python train.py --num_hidden_layers=13 --hidden_size=256 --n_experts=128 --experts_per_token=8 --d_expert=32 --d_shared_expert=64 --hidden_act="geglu" --moe_layers=[0, 1, 2, 3, 4, 5, 6, 7, 8, 9, 10, 11, 12] --router_score="sigmoid" --normalize_top_k=false --routed_scale=0.707 --balance_loss=0.00397 --balance_bias=false --shared_expert_gate=true --init_std_router=0.007 --lr_router=0.000236 --num_attention_heads=8 --num_key_value_heads=8 --head_dim=32 --vocab_size=8192 --norm="rmsnorm" --norm_place="pre" --norm_eps=1e-05 --positions="rope" --rope_theta=6780.0 --rope_fraction=1.0 --qk_norm=false --attn_scale=0.177 --tie_word_embeddings=true --parallel_block=false --init="trunc" --init_std_qkv=0.0274 --init_std_o=0.0 --init_std_up=0.0274 --init_std_down=0.0 --optimizer="adam_variant" --learning_rate=0.000507 --beta1=0.9 --weight_decay=0.16 --lr_head=0.00564 --max_grad_norm=1.0 --warmup_steps=268 --schedule="wsd" --decay_fraction=0.471 --decay_shape="linear" --final_lr_fraction=0.05 --batch_tokens=[16384, 32768, 65536, 131072] --max_seq_len=512 --doc_mask=true --train_tokens=315500000 --max_steps=5323 --dataset="wikipedia_en"
Below are experts of layer 8 (counted from 0) of a mixture-of-experts language model. Rows are named router (the router's row for the expert), down (a neuron's output weights, with its number) and show model dimensions 64-127. Each number is 50 + 15 x the weight over its row's rms, rounded and kept within 0 to 99.
After each expert's rows: "comes before" lists some tokens at least twice as common just after its tokens as in all text. This comes from a sample of Wikipedia text that the model never trained on. Tokens count by the router's weight.

# expert 123
router:47 55 44 50 44 78 37 43 53 56 65 23 55 45 23 51 49 64 85 36 48 09 42 65 35 43 41 50 20 56 52 53 52 48 32 59 48 43 39 41 47 38 51 65 63 73 45 66 49 45 57 62 26 67 81 09 60 62 68 34 69 45 43 47
down0:56 65 38 63 63 42 54 09 32 69 68 41 61 29 39 79 21 57 60 49 47 40 59 44 49 15 55 73 40 28 71 62 36 59 34 67 62 36 58 54 48 33 52 39 63 15 37 36 53 57 31 48 59 31 45 60 44 20 45 29 60 61 49 73
down1:61 44 17 25 31 59 57 29 35 66 60 35 43 80 36 32 57 41 46 51 43 33 62 71 54 43 46 21 54 58 26 68 45 49 22 56 28 47 59 33 42 48 66 47 61 24 51 81 62 54 53 48 72 52 53 60 42 34 52 45 68 64 61 42
down2:71 21 48 31 41 55 31 54 52 31 33 32 47 67 39 29 56 56 49 72 43 68 54 50 16 36 66 55 38 54 44 54 49 57 37 67 73 73 77 55 42 33 45 72 45 45 37 39 33 45 77 10 62 42 63 46 41 29 51 34 43 55 61 72
down3:47 71 51 68 42 49 63 50 62 63 69 32 77 39 52 71 64 15 61 60 58 21 34 37 85 38 46 63 35 35 58 52 46 45 61 58 42 64 53 55 87 82 55 37 52 34 36 56 42 53 61 57 51 53 25 59 53 68 62 67 60 52 54 59
down4:66 26 58 40 28 64 73 49 44 47 77 65 38 40 34 75 61 66 55 52 53 53 56 54 47 51 66 52 66 60 58 71 38 43 53 70 52 41 38 29 18 53 56 50 40 60 52 45 24 52 67 42 39 51 46 54 44 38 48 30 59 49 90 53
down5:54 55 35 37 41 57 35 32 44 68 53 35 56 35 40 49 53 51 56 36 49 42 39 59 74 79 31 54 64 59 57 56 43 50 24 52 40 53 67 14 49 71 70 56 65 71 29 69 77 61 47 17 43 47 46 52 64 67 36 66 69 50 69 64
down6:50 43 47 87 56 44 85 41 53 36 47 32 61 53 53 57 66 60 71 45 48 40 32 49 43 29 17 37 67 30 50 50 45 74 61 70 66 62 60 42 41 67 72 41 37 60 65 86 67 52 58 38 36 44 28 43 46 50 69 41 42 27 36 62
down7:63 73 54 54 53 65 51 59 41 33 38 57 43 65 62 43 27 55 44 50 46 31 62 58 16 82 41 20 44 57 07 31 40 66 35 55 30 39 37 43 34 69 57 41 52 50 63 89 47 33 36 53 61 62 43 76 34 59 32 62 27 71 52 55
down8:44 29 46 47 30 65 52 18 52 55 50 40 68 72 43 24 61 45 46 36 54 29 56 44 83 22 75 24 48 56 48 44 61 43 21 44 59 52 48 39 67 54 52 71 26 33 39 56 54 68 83 31 41 51 46 48 47 22 29 55 51 40 45 24
down9:32 50 47 55 56 80 36 70 53 55 39 50 66 39 66 43 52 91 54 51 51 53 42 58 39 46 57 46 42 41 63 75 52 71 60 48 89 30 27 57 54 33 36 56 11 44 46 21 45 86 58 49 60 84 25 68 47 56 58 40 26 48 46 42
down10:37 63 62 53 74 56 53 41 62 41 44 39 24 47 76 30 37 66 47 44 46 48 31 63 26 69 52 72 73 62 59 40 67 52 83 46 45 11 56 63 30 44 27 59 39 57 30 49 46 46 73 37 62 21 46 30 82 54 53 31 49 34 41 63
down11:57 46 66 48 53 50 56 67 57 47 23 42 51 60 35 35 44 71 03 65 41 55 54 60 28 70 28 66 49 39 43 13 40 54 55 57 40 58 63 49 32 17 52 40 49 53 51 42 53 44 59 35 37 49 39 46 34 42 28 44 49 53 37 49
down12:33 63 80 50 47 46 20 39 46 59 19 55 47 34 48 39 47 66 52 37 31 65 52 31 38 41 54 32 55 31 42 38 34 65 70 51 57 52 59 45 68 54 43 56 67 70 39 54 38 43 55 67 23 70 83 51 64 19 70 31 75 56 63 60
down13:36 70 47 58 60 50 51 54 51 69 69 31 43 30 57 49 62 55 61 65 61 60 34 62 53 39 55 58 22 29 36 80 25 43 64 52 57 80 50 58 50 57 22 46 37 58 42 39 42 32 62 42 56 65 30 39 74 35 59 50 51 80 48 74
down14:53 63 55 64 41 38 79 60 60 44 77 32 75 42 57 63 68 37 40 43 67 48 47 44 87 65 31 65 62 40 27 55 45 65 73 48 49 30 52 77 51 45 37 33 30 49 61 49 82 64 42 61 69 37 16 73 71 65 30 44 18 73 54 40
down15:64 44 46 37 27 56 85 44 55 43 52 75 51 67 26 52 49 30 72 57 46 62 34 85 56 79 36 45 31 39 21 63 56 42 49 72 32 39 56 75 46 20 67 53 55 75 26 46 40 55 60 43 53 74 53 75 53 65 49 60 42 55 53 61
comes before: "\n", " ", "-", "|", "==", " \""

# expert 111
router:71 53 40 26 46 56 16 49 47 44 57 41 41 54 48 26 34 61 71 47 21 27 47 36 59 55 56 49 55 38 41 63 54 63 32 68 25 19 46 68 42 54 69 63 30 85 33 38 48 55 34 58 58 49 37 51 43 52 47 50 50 46 52 54
down0:66 66 61 43 56 56 31 58 64 31 64 81 42 65 45 48 74 67 40 74 44 49 51 66 49 64 55 53 71 40 73 64 59 63 79 39 66 44 36 39 58 66 57 13 30 44 60 57 67 47 74 59 55 62 54 32 29 48 49 55 72 50 50 57
down1:48 59 53 39 37 59 48 79 63 50 43 51 35 50 43 48 34 58 32 65 72 55 48 32 20 53 59 38 39 32 53 50 63 22 27 53 76 70 33 84 70 53 59 82 39 20 38 55 77 47 48 45 52 35 56 75 71 30 35 60 57 50 66 62
down2:32 36 60 46 70 31 26 62 48 55 20 61 66 46 56 47 31 44 57 33 65 43 26 27 50 73 28 75 42 60 49 40 55 67 60 16 27 52 43 48 48 75 65 46 55 65 09 85 38 41 94 41 45 47 46 34 47 45 33 42 47 72 65 82
down3:56 35 67 29 42 52 63 46 68 47 84 67 48 26 49 43 46 51 50 81 47 48 57 49 30 46 49 25 78 46 48 52 37 48 78 66 45 49 56 47 73 52 42 68 58 60 70 46 43 58 37 27 47 29 54 31 59 75 68 47 59 38 43 47
down4:53 32 64 53 41 57 60 43 35 45 51 26 41 41 37 66 55 38 25 51 47 52 49 61 47 44 33 62 46 46 59 51 41 36 43 31 46 21 48 33 59 33 57 58 46 65 52 17 53 60 42 68 43 67 51 51 36 78 43 43 61 51 35 51
down5:49 43 63 20 61 42 53 31 51 35 62 21 34 35 38 38 45 42 54 49 41 40 48 24 39 41 60 41 45 78 47 58 37 38 77 56 35 55 65 34 58 52 62 76 49 76 73 39 26 55 38 78 55 37 42 39 42 65 43 75 53 35 49 43
down6:63 64 41 50 50 60 57 56 44 55 48 35 63 58 40 26 68 40 66 34 53 63 40 63 67 29 55 47 18 74 55 61 61 55 40 81 96 54 58 33 63 53 26 37 34 48 43 33 37 59 56 69 35 52 66 27 22 53 32 43 39 57 37 51
down7:68 42 48 74 38 53 49 77 39 38 61 55 53 48 44 67 55 47 42 63 52 69 62 61 09 40 47 40 84 32 56 44 59 48 44 80 59 71 46 60 19 33 44 29 48 23 62 52 62 18 50 31 59 56 54 43 53 69 49 72 59 41 56 57
down8:64 45 45 45 50 70 65 50 58 07 41 57 46 38 54 59 44 47 49 40 77 47 22 65 43 35 67 44 52 50 34 36 65 43 56 61 56 30 45 41 51 75 16 59 64 61 90 76 63 66 68 34 42 46 51 62 61 68 60 53 72 27 43 68
down9:45 42 59 57 65 48 46 64 39 63 19 58 63 43 45 36 16 61 64 58 34 58 44 55 51 60 36 32 52 44 47 40 50 48 46 39 59 58 63 69 55 47 20 50 54 39 55 44 35 43 45 45 39 48 56 63 52 71 37 64 60 66 45 53
down10:32 74 51 58 50 28 33 58 39 32 70 64 33 44 64 24 61 24 56 59 26 36 56 37 46 57 43 61 42 79 32 48 47 48 67 48 27 45 72 43 59 79 46 58 65 44 45 40 49 50 31 56 48 52 36 33 52 72 31 52 58 49 55 32
down11:55 44 49 79 58 47 62 46 44 31 39 66 64 34 43 53 43 36 29 63 38 57 53 24 50 41 43 41 54 45 47 37 47 72 57 44 40 53 55 45 52 38 17 85 67 49 37 65 30 47 38 63 62 38 56 47 45 70 39 65 67 41 62 57
down12:13 81 48 56 42 28 61 64 45 40 51 62 65 69 56 51 43 49 44 60 55 37 35 54 41 44 32 49 51 68 49 18 69 29 34 35 08 56 55 25 49 70 38 65 50 41 52 49 25 38 68 83 42 26 52 37 61 61 50 42 55 52 51 55
down13:61 48 26 84 69 37 28 38 64 50 44 46 45 52 50 49 42 45 44 37 16 79 56 40 53 59 78 52 49 63 49 62 56 61 26 36 25 63 53 61 62 36 60 35 31 73 51 59 63 51 46 78 63 78 68 20 59 48 46 74 49 79 11 54
down14:74 29 38 60 25 59 78 67 41 51 51 23 55 53 25 52 27 54 51 44 55 66 41 41 40 33 34 30 38 54 30 86 52 47 59 68 84 35 63 52 76 52 52 45 59 54 53 43 66 41 24 29 38 63 50 52 42 63 45 53 45 42 76 52
down15:66 61 56 51 40 63 53 44 69 40 35 61 50 61 39 66 52 60 27 59 68 64 40 64 59 53 22 41 55 41 58 70 43 51 55 66 74 46 49 46 46 29 64 70 66 52 34 54 24 63 85 15 72 40 39 61 41 61 51 26 33 37 39 60
comes before: "2", "1", "0", "9", "3", "8"

# expert 92
router:46 41 63 39 53 76 59 69 30 47 97 61 47 60 35 17 22 63 57 49 54 27 41 54 44 43 78 90 45 49 48 81 36 46 41 47 54 49 49 68 71 48 58 82 48 54 54 31 48 65 27 50 31 55 61 46 41 45 64 48 78 57 34 46
down0:36 56 64 47 68 46 52 82 35 87 28 31 79 54 57 51 41 39 41 46 63 42 52 28 30 07 44 30 49 35 43 70 78 27 38 21 50 45 53 37 51 45 45 62 62 23 37 57 39 50 66 54 49 52 54 65 43 51 95 49 30 57 50 71
down1:21 52 66 33 61 68 05 25 47 35 51 28 50 43 50 34 79 43 70 70 45 42 36 72 49 69 55 48 62 57 48 44 24 67 47 70 45 62 63 48 27 71 48 56 36 42 56 55 67 79 56 66 59 31 82 41 65 57 16 47 48 11 17 78
down2:35 60 45 38 45 41 53 64 47 57 43 43 61 25 82 64 29 41 58 44 63 56 55 57 74 46 36 62 26 50 49 77 61 37 51 34 54 50 38 39 38 38 85 70 52 43 52 36 32 99 67 76 51 54 40 57 67 49 57 53 58 79 59 36
down3:54 72 35 47 47 78 66 67 51 46 61 48 48 49 47 34 39 65 45 60 80 68 42 54 54 44 40 48 39 70 49 35 59 39 20 56 18 39 80 65 59 55 43 54 48 34 60 68 34 69 71 36 49 38 58 51 34 77 68 64 31 66 60 20
down4:46 76 59 61 67 47 47 30 43 48 42 33 40 54 58 41 43 59 25 23 39 56 44 51 52 36 45 38 34 61 63 68 16 50 40 46 58 52 52 58 47 36 37 57 72 78 66 40 35 29 38 31 29 16 73 54 64 51 58 35 43 51 33 49
down5:49 57 59 67 26 42 41 37 84 70 31 23 67 20 57 59 60 37 39 47 79 42 40 45 47 57 60 48 44 49 26 65 65 21 32 46 62 54 76 47 59 39 64 56 58 53 47 62 54 26 68 63 61 75 28 53 61 44 41 36 34 55 50 68
down6:52 27 66 67 53 60 41 64 49 29 42 43 43 68 55 43 46 91 71 36 28 55 52 53 43 31 44 52 38 45 84 60 44 60 52 46 68 61 34 63 52 61 20 73 62 55 55 69 50 62 49 66 26 24 69 61 45 53 44 54 75 56 43 59
down7:44 63 49 74 69 42 50 44 52 57 50 11 40 62 42 43 21 40 60 38 24 44 55 45 48 25 22 52 56 38 73 64 47 70 55 69 40 51 27 34 65 46 57 59 55 56 63 81 60 58 47 35 59 60 37 69 57 71 48 61 50 69 52 29
down8:53 49 68 63 55 31 64 52 32 47 48 55 40 49 58 64 37 56 37 32 57 55 37 34 69 42 33 43 67 24 45 69 75 38 62 61 35 38 57 35 42 48 69 80 69 54 65 45 63 74 33 44 68 30 36 62 56 59 71 65 55 77 60 83
down9:32 54 35 60 42 59 71 59 48 50 68 60 47 41 39 41 21 42 54 60 54 43 50 46 59 53 42 48 58 49 88 46 40 44 30 37 20 57 53 62 50 55 70 86 51 19 57 53 55 51 44 36 52 56 47 48 38 56 61 56 46 27 58 37
down10:38 42 52 32 59 44 42 56 42 58 45 42 83 48 43 33 55 79 48 40 70 31 50 48 62 64 61 59 37 44 57 37 59 41 49 48 45 62 58 65 26 47 59 48 14 55 48 64 52 49 66 63 59 67 60 89 43 12 64 84 26 58 64 55
down11:53 51 56 22 70 55 42 45 40 34 31 59 55 59 36 47 71 27 30 44 39 29 53 49 66 36 43 40 66 70 29 44 69 29 58 59 21 74 39 53 57 34 65 50 63 42 57 63 53 42 76 69 08 36 51 61 44 41 39 57 64 27 37 73
down12:53 48 44 47 55 35 71 74 29 45 38 64 58 53 56 72 35 63 49 39 61 54 48 22 52 28 46 71 43 43 79 79 72 26 69 11 58 38 15 63 68 49 55 33 47 46 51 55 64 51 32 51 48 61 53 75 29 32 45 33 59 73 57 05
down13:56 54 25 44 35 38 58 52 69 67 74 61 61 31 45 80 69 55 67 63 32 61 58 48 35 47 52 51 57 63 44 79 28 57 51 67 75 62 72 44 68 69 28 31 40 31 50 40 65 72 54 61 51 54 63 25 28 65 35 50 55 40 42 43
down14:42 54 53 37 24 36 80 40 38 63 51 41 54 60 42 50 07 21 62 54 58 41 28 58 69 82 64 48 24 67 33 18 67 55 70 28 34 49 45 29 47 42 35 48 68 86 56 53 51 42 44 48 42 17 38 52 76 48 49 30 90 37 50 68
down15:42 49 50 59 65 75 55 21 66 78 50 62 60 27 64 57 49 71 70 53 44 64 42 16 78 35 49 50 61 56 65 46 51 99 52 43 41 45 30 60 49 33 23 30 72 55 21 58 69 67 42 51 43 54 70 30 31 77 62 46 69 44 34 53
comes before: "\n", "-", "|", "==", "The", "==="

# expert 79
router:53 40 49 52 62 72 58 71 48 42 99 50 32 48 21 15 34 56 46 54 43 27 56 63 41 56 65 75 62 61 32 72 41 50 28 58 60 48 43 61 74 32 32 81 37 58 46 35 46 53 15 53 35 64 56 43 48 51 66 68 79 46 36 58
down0:60 59 38 51 55 42 12 52 52 57 45 55 53 54 51 66 57 47 23 31 33 54 41 59 36 53 70 63 49 32 44 55 49 55 63 44 52 20 45 39 63 75 29 34 69 45 22 52 18 55 35 73 34 62 39 55 44 42 54 42 20 51 42 36
down1:59 43 52 99 51 63 54 55 53 32 50 56 39 99 51 45 48 42 68 49 47 42 62 44 38 42 55 57 38 64 12 50 54 55 57 95 53 32 52 63 56 36 28 40 42 58 30 34 40 58 34 53 63 82 57 46 46 11 64 36 50 40 30 69
down2:69 60 63 52 51 46 43 46 32 47 57 52 57 56 60 62 52 40 57 67 65 49 61 52 33 44 33 50 44 34 36 15 36 34 55 33 50 61 72 68 38 69 61 28 82 18 19 70 68 51 59 69 48 51 34 25 43 38 60 67 29 70 76 50
down3:54 61 45 51 53 38 66 28 81 32 40 53 63 54 35 41 61 57 88 49 55 37 64 15 63 42 48 46 21 53 33 48 28 73 41 38 46 41 31 04 62 64 80 65 43 47 60 42 21 60 53 50 48 35 60 63 33 33 65 45 37 52 50 49
down4:32 36 30 48 57 53 66 85 41 39 47 53 57 45 24 35 20 72 50 46 47 45 29 52 52 47 48 25 67 50 50 58 22 29 42 66 59 55 68 64 57 19 08 49 52 38 66 54 51 33 29 56 18 57 62 47 47 62 42 51 56 36 27 27
down5:42 35 49 40 55 58 66 57 49 60 78 83 56 43 78 71 62 78 63 54 39 23 46 54 70 57 39 39 31 41 53 58 24 50 60 45 42 06 47 35 45 72 52 52 36 45 53 50 42 54 59 42 88 48 59 26 28 75 68 33 39 39 57 07
down6:56 56 22 57 44 91 46 45 61 45 29 45 67 46 27 58 41 45 74 32 71 34 59 61 27 56 43 35 52 29 43 53 65 35 37 43 60 62 36 42 60 69 39 63 34 24 57 54 53 43 64 55 51 66 42 74 62 56 84 62 54 47 63 78
down7:42 55 59 66 41 68 36 44 73 43 43 39 56 47 59 52 33 43 76 50 62 49 57 64 46 45 43 80 51 51 57 36 62 33 53 49 57 61 47 80 55 38 52 58 48 70 42 50 63 53 47 51 53 50 52 46 66 51 26 74 52 44 53 47
down8:32 47 24 56 31 40 32 49 54 57 60 32 54 41 33 65 57 48 27 33 36 45 37 50 58 43 56 57 41 50 48 70 34 64 72 52 35 29 22 36 47 73 61 31 68 42 18 58 23 35 54 57 49 64 15 41 50 50 65 37 25 73 36 45
down9:33 34 36 56 49 74 50 63 34 64 68 61 59 42 49 59 28 66 29 32 41 48 39 69 65 33 94 31 38 57 49 78 43 45 57 47 67 43 36 38 39 69 37 56 57 55 45 29 74 57 72 69 62 48 64 54 53 53 55 22 64 30 39 39
down10:14 49 25 25 53 48 38 63 28 41 44 54 53 64 34 57 33 54 64 42 54 70 63 43 70 37 37 58 39 58 68 15 54 34 31 49 53 53 73 25 33 71 29 57 62 57 39 44 70 26 78 22 55 80 69 49 54 57 45 54 54 35 47 49
down11:50 53 60 33 49 53 29 51 38 61 56 62 72 34 84 59 35 31 51 68 52 42 50 68 51 60 67 59 48 31 65 43 51 57 57 52 37 18 20 60 37 66 69 47 58 47 48 49 48 26 35 58 51 54 64 64 37 53 46 56 39 30 53 41
down12:52 61 63 42 58 40 53 30 33 74 42 35 58 59 81 68 84 37 62 72 53 59 51 69 54 67 41 40 45 31 41 57 43 46 71 56 53 10 50 62 53 25 40 41 51 46 42 52 46 55 33 61 78 53 39 48 43 39 48 82 51 73 42 45
down13:41 56 46 21 44 66 58 58 43 27 30 43 55 75 22 58 24 42 54 67 46 53 32 61 29 57 75 87 88 59 75 30 66 46 56 41 52 47 66 26 60 51 48 39 47 58 61 48 63 62 49 40 49 71 48 61 42 17 46 34 49 55 72 48
down14:50 61 16 65 27 65 71 68 57 60 37 45 57 49 39 44 38 38 67 71 45 39 25 40 51 50 18 69 75 57 37 49 69 27 65 51 50 54 48 57 50 39 86 47 65 38 46 31 46 44 45 72 57 51 61 37 71 26 39 45 55 39 28 60
down15:43 47 50 65 59 81 96 44 54 49 51 63 29 44 35 59 49 61 43 34 52 42 41 31 76 52 42 36 62 69 50 33 23 31 37 51 49 48 59 39 59 37 69 94 59 24 57 54 73 64 65 51 49 57 74 57 34 40 54 70 75 55 59 47
comes before: "|", "-", "\n", "==", "The", "==="

# expert 56
router:58 71 45 63 58 47 28 65 68 61 71 02 64 51 23 54 21 55 64 49 43 35 66 50 39 87 33 60 54 60 60 70 46 57 41 31 40 55 68 53 39 81 56 54 54 68 54 53 29 69 28 41 53 63 41 26 25 57 35 59 68 48 43 57
down0:22 67 48 45 54 55 42 29 67 59 58 57 18 59 63 58 44 55 29 54 80 56 27 61 32 92 54 49 44 42 50 69 61 70 52 54 30 59 55 47 33 73 66 70 47 48 78 45 46 53 55 55 58 40 36 55 65 59 50 50 53 58 72 42
down1:47 30 44 57 71 41 59 66 45 69 56 42 62 62 47 54 45 69 69 42 69 41 54 43 90 47 36 66 33 56 65 41 39 52 46 54 18 04 16 66 63 65 85 64 54 41 40 46 40 70 33 63 30 40 64 49 42 47 60 62 63 36 45 45
down2:36 69 64 25 47 55 56 48 42 66 51 51 56 56 64 70 29 36 39 44 40 40 70 56 48 26 24 53 38 48 33 46 64 23 65 46 46 41 54 53 64 59 59 53 25 50 37 44 36 70 49 55 59 64 38 75 52 62 15 41 23 51 59 40
down3:49 74 46 55 72 56 64 62 75 61 58 34 70 79 69 41 57 36 40 27 38 52 48 65 67 72 45 39 47 73 30 51 43 40 57 59 60 89 56 26 58 51 44 51 65 54 39 41 65 46 46 51 69 44 75 48 50 39 44 40 43 50 64 43
down4:59 33 51 56 24 45 53 56 52 99 19 32 40 62 33 59 48 46 45 72 39 72 50 56 58 60 41 68 48 45 51 46 62 55 48 55 53 18 46 73 39 43 40 54 51 72 52 36 62 84 61 43 51 55 35 76 41 33 51 73 35 55 45 69
down5:44 33 35 58 49 33 38 79 45 49 48 55 18 37 60 59 61 41 44 37 45 57 47 73 29 44 29 65 56 37 39 74 49 41 60 39 86 49 27 45 57 51 54 46 59 51 52 63 58 56 66 49 70 62 72 36 75 69 69 43 44 31 24 39
down6:51 70 47 58 55 55 45 48 22 31 62 29 46 78 28 48 52 52 40 25 50 71 30 58 60 46 52 58 53 30 44 46 58 33 41 25 55 63 35 42 66 45 56 54 71 54 35 32 45 23 80 48 47 48 51 60 61 55 51 46 51 35 53 44
down7:35 78 39 63 65 46 70 49 41 55 33 52 58 62 43 57 46 46 56 30 33 65 36 54 73 48 26 73 58 69 49 59 57 39 37 42 64 42 82 76 24 56 52 54 53 64 42 71 53 44 61 39 61 21 18 40 45 58 40 50 59 73 36 51
down8:83 62 61 52 59 30 74 29 63 64 45 46 23 63 41 35 60 42 24 48 46 50 44 55 67 45 53 54 30 44 48 53 39 56 47 55 66 51 37 29 30 34 27 56 53 46 74 29 72 44 23 68 36 56 59 81 43 27 50 37 55 71 32 68
down9:65 59 66 51 58 38 46 56 81 55 32 31 43 45 79 36 45 14 45 53 41 51 53 46 53 79 47 37 44 63 55 40 63 47 64 54 55 85 38 48 40 43 49 42 36 55 15 52 56 91 53 65 71 47 53 53 42 45 32 56 31 39 58 54
down10:40 50 39 39 69 30 80 46 58 43 78 50 27 46 26 60 37 48 49 62 58 28 42 53 91 44 45 55 66 65 57 84 51 50 38 52 56 70 70 51 52 28 71 47 70 33 60 67 52 57 78 45 59 70 79 81 32 30 72 52 76 62 64 67
down11:60 28 50 50 44 50 49 57 72 71 69 31 37 57 37 41 61 69 47 34 70 28 75 56 72 31 77 59 44 33 38 35 18 53 63 44 62 42 41 38 56 31 44 73 57 47 42 31 51 66 61 56 57 60 73 64 33 63 48 55 14 45 39 47
down12:46 46 49 32 25 55 53 60 37 32 80 61 03 69 75 49 66 33 43 44 59 47 32 45 38 60 43 76 43 55 54 69 51 46 43 70 63 20 28 50 69 44 49 73 45 70 93 56 47 38 64 31 58 38 43 41 61 31 62 39 49 33 80 34
down13:57 29 75 66 47 47 54 36 52 59 48 52 31 43 48 20 55 32 69 69 37 34 84 44 71 75 50 67 45 20 61 58 40 64 65 67 61 67 49 45 49 48 35 75 25 19 43 53 27 42 16 35 62 41 25 47 42 64 20 46 29 51 34 64
down14:62 47 65 44 41 65 75 08 36 67 57 33 32 40 72 54 53 52 57 31 57 32 32 62 54 35 48 46 40 79 54 63 66 40 62 69 42 42 39 80 71 37 36 63 51 56 52 47 36 50 59 69 60 52 24 56 52 47 24 44 21 69 72 71
down15:58 32 30 37 77 39 73 27 56 76 50 54 67 50 82 30 67 41 76 43 53 32 63 50 78 87 68 65 69 47 63 55 35 35 45 43 49 54 32 43 52 81 47 53 10 46 54 41 58 71 59 60 49 37 33 74 37 17 48 50 79 66 29 37
comes before: ",", ".", ";", " and", " (", " in"

# expert 71
router:57 74 55 43 49 37 39 74 53 38 63 29 74 51 29 47 38 53 59 64 48 32 34 85 48 69 38 57 44 51 72 49 43 76 60 69 55 18 58 86 19 73 53 66 55 57 31 58 37 46 38 44 37 44 49 35 46 77 60 24 70 49 47 56
down0:58 25 27 32 42 80 59 38 99 48 71 80 24 51 79 36 31 78 49 56 42 44 66 51 63 32 55 36 57 38 33 38 63 25 54 61 31 47 70 21 52 45 59 64 40 45 57 18 67 37 39 37 58 27 53 42 50 54 61 61 49 45 63 21
down1:47 60 45 49 47 83 45 58 49 56 57 48 33 56 65 36 27 75 69 44 61 53 51 71 45 78 75 55 48 82 46 56 82 42 56 66 39 23 45 43 43 33 43 61 66 53 42 50 18 38 55 47 45 36 58 43 79 57 43 44 52 59 43 59
down2:55 40 55 44 32 64 81 72 38 57 87 58 34 47 63 73 45 21 58 57 19 58 82 19 50 64 71 67 44 48 29 75 42 48 66 46 57 46 51 69 88 63 75 24 60 61 25 72 19 48 50 47 53 58 44 42 75 44 53 69 54 61 77 39
down3:87 53 65 43 19 90 62 50 39 64 48 63 44 52 46 73 76 50 41 34 66 52 28 28 76 57 64 35 53 54 57 66 64 36 47 51 63 48 57 37 59 56 42 64 41 60 62 40 30 26 37 44 44 43 53 35 68 54 54 37 56 53 31 62
down4:43 39 44 51 38 50 30 70 67 42 51 34 47 52 32 54 77 36 67 43 51 41 45 50 48 49 00 66 86 26 57 45 61 54 68 56 81 56 55 43 54 68 69 54 45 61 80 82 36 26 57 34 84 69 34 41 47 48 46 71 26 73 60 43
down5:44 32 60 30 31 55 34 36 64 73 45 47 75 40 50 58 26 61 31 57 47 56 57 77 26 31 44 48 42 53 52 76 53 55 73 29 48 56 74 59 64 44 57 44 46 27 33 21 63 64 61 72 67 31 53 66 41 63 26 38 63 68 59 38
down6:65 43 54 64 45 62 50 29 51 56 68 71 32 31 90 46 47 51 46 39 49 39 61 46 59 43 74 58 39 36 34 41 35 41 51 21 42 68 46 51 57 44 49 62 47 45 65 22 49 50 46 75 59 38 42 35 55 40 52 66 26 33 53 35
down7:40 52 46 35 43 79 13 33 60 47 49 64 67 21 78 60 32 43 46 38 49 41 39 49 50 58 90 61 28 61 37 28 59 29 42 33 56 28 68 45 52 26 51 62 66 29 79 49 41 21 50 65 53 59 43 57 43 30 46 31 50 30 56 39
down8:32 74 53 16 58 53 43 55 47 53 50 72 66 47 42 46 72 63 68 50 37 76 27 45 57 43 32 63 53 52 70 78 43 77 50 85 61 34 47 44 48 40 55 47 31 44 39 50 77 48 87 41 40 77 37 47 50 48 35 36 52 34 39 37
down9:66 58 47 69 57 50 31 77 64 49 83 49 74 24 46 48 72 52 51 54 43 49 32 51 69 54 70 34 44 40 50 48 36 44 34 73 37 33 41 58 42 52 60 55 50 19 50 50 43 13 60 40 62 36 54 21 43 71 57 38 50 69 42 44
down10:77 70 48 55 63 44 59 50 74 48 71 69 25 66 61 57 63 56 64 44 36 57 56 49 50 60 59 47 45 23 32 39 40 29 28 63 31 61 61 50 37 53 51 67 64 50 57 59 55 53 61 50 64 48 83 34 51 46 66 62 60 58 76 67
down11:63 83 54 56 52 29 63 33 48 52 71 87 47 33 55 39 21 69 50 56 58 44 56 50 49 58 66 65 58 31 24 40 44 46 19 45 69 65 60 48 42 29 66 58 46 52 53 50 37 57 46 61 51 57 51 68 39 30 42 79 53 43 63 58
down12:60 60 66 71 48 55 47 41 70 49 60 61 49 54 69 42 36 68 56 59 47 48 40 20 37 53 59 35 45 48 39 49 69 23 40 23 51 63 49 43 45 49 53 59 33 51 72 55 41 56 29 62 66 49 13 53 58 58 51 57 49 21 55 33
down13:59 44 43 48 34 68 49 35 45 45 67 82 28 21 74 17 38 71 45 49 35 54 68 54 30 51 45 69 52 33 22 56 20 32 34 36 24 58 50 45 46 45 47 60 65 73 33 49 59 19 60 48 49 47 41 20 58 64 59 67 80 32 76 37
down14:36 45 12 46 40 46 39 61 57 74 54 60 38 43 23 61 42 48 47 46 53 39 43 74 52 51 58 36 67 44 50 46 43 62 39 41 34 45 56 76 38 81 50 39 52 58 63 60 71 39 67 60 54 58 32 35 34 69 51 58 38 54 56 61
down15:32 75 53 31 54 49 52 65 37 47 56 49 48 38 17 40 61 46 45 75 34 56 32 87 73 63 43 39 43 57 25 62 50 83 42 56 27 31 37 43 47 37 71 37 79 85 41 66 35 60 71 35 39 56 66 53 55 38 74 65 40 59 37 54
comes before: ",", "'", " (", " and", " was", "ian"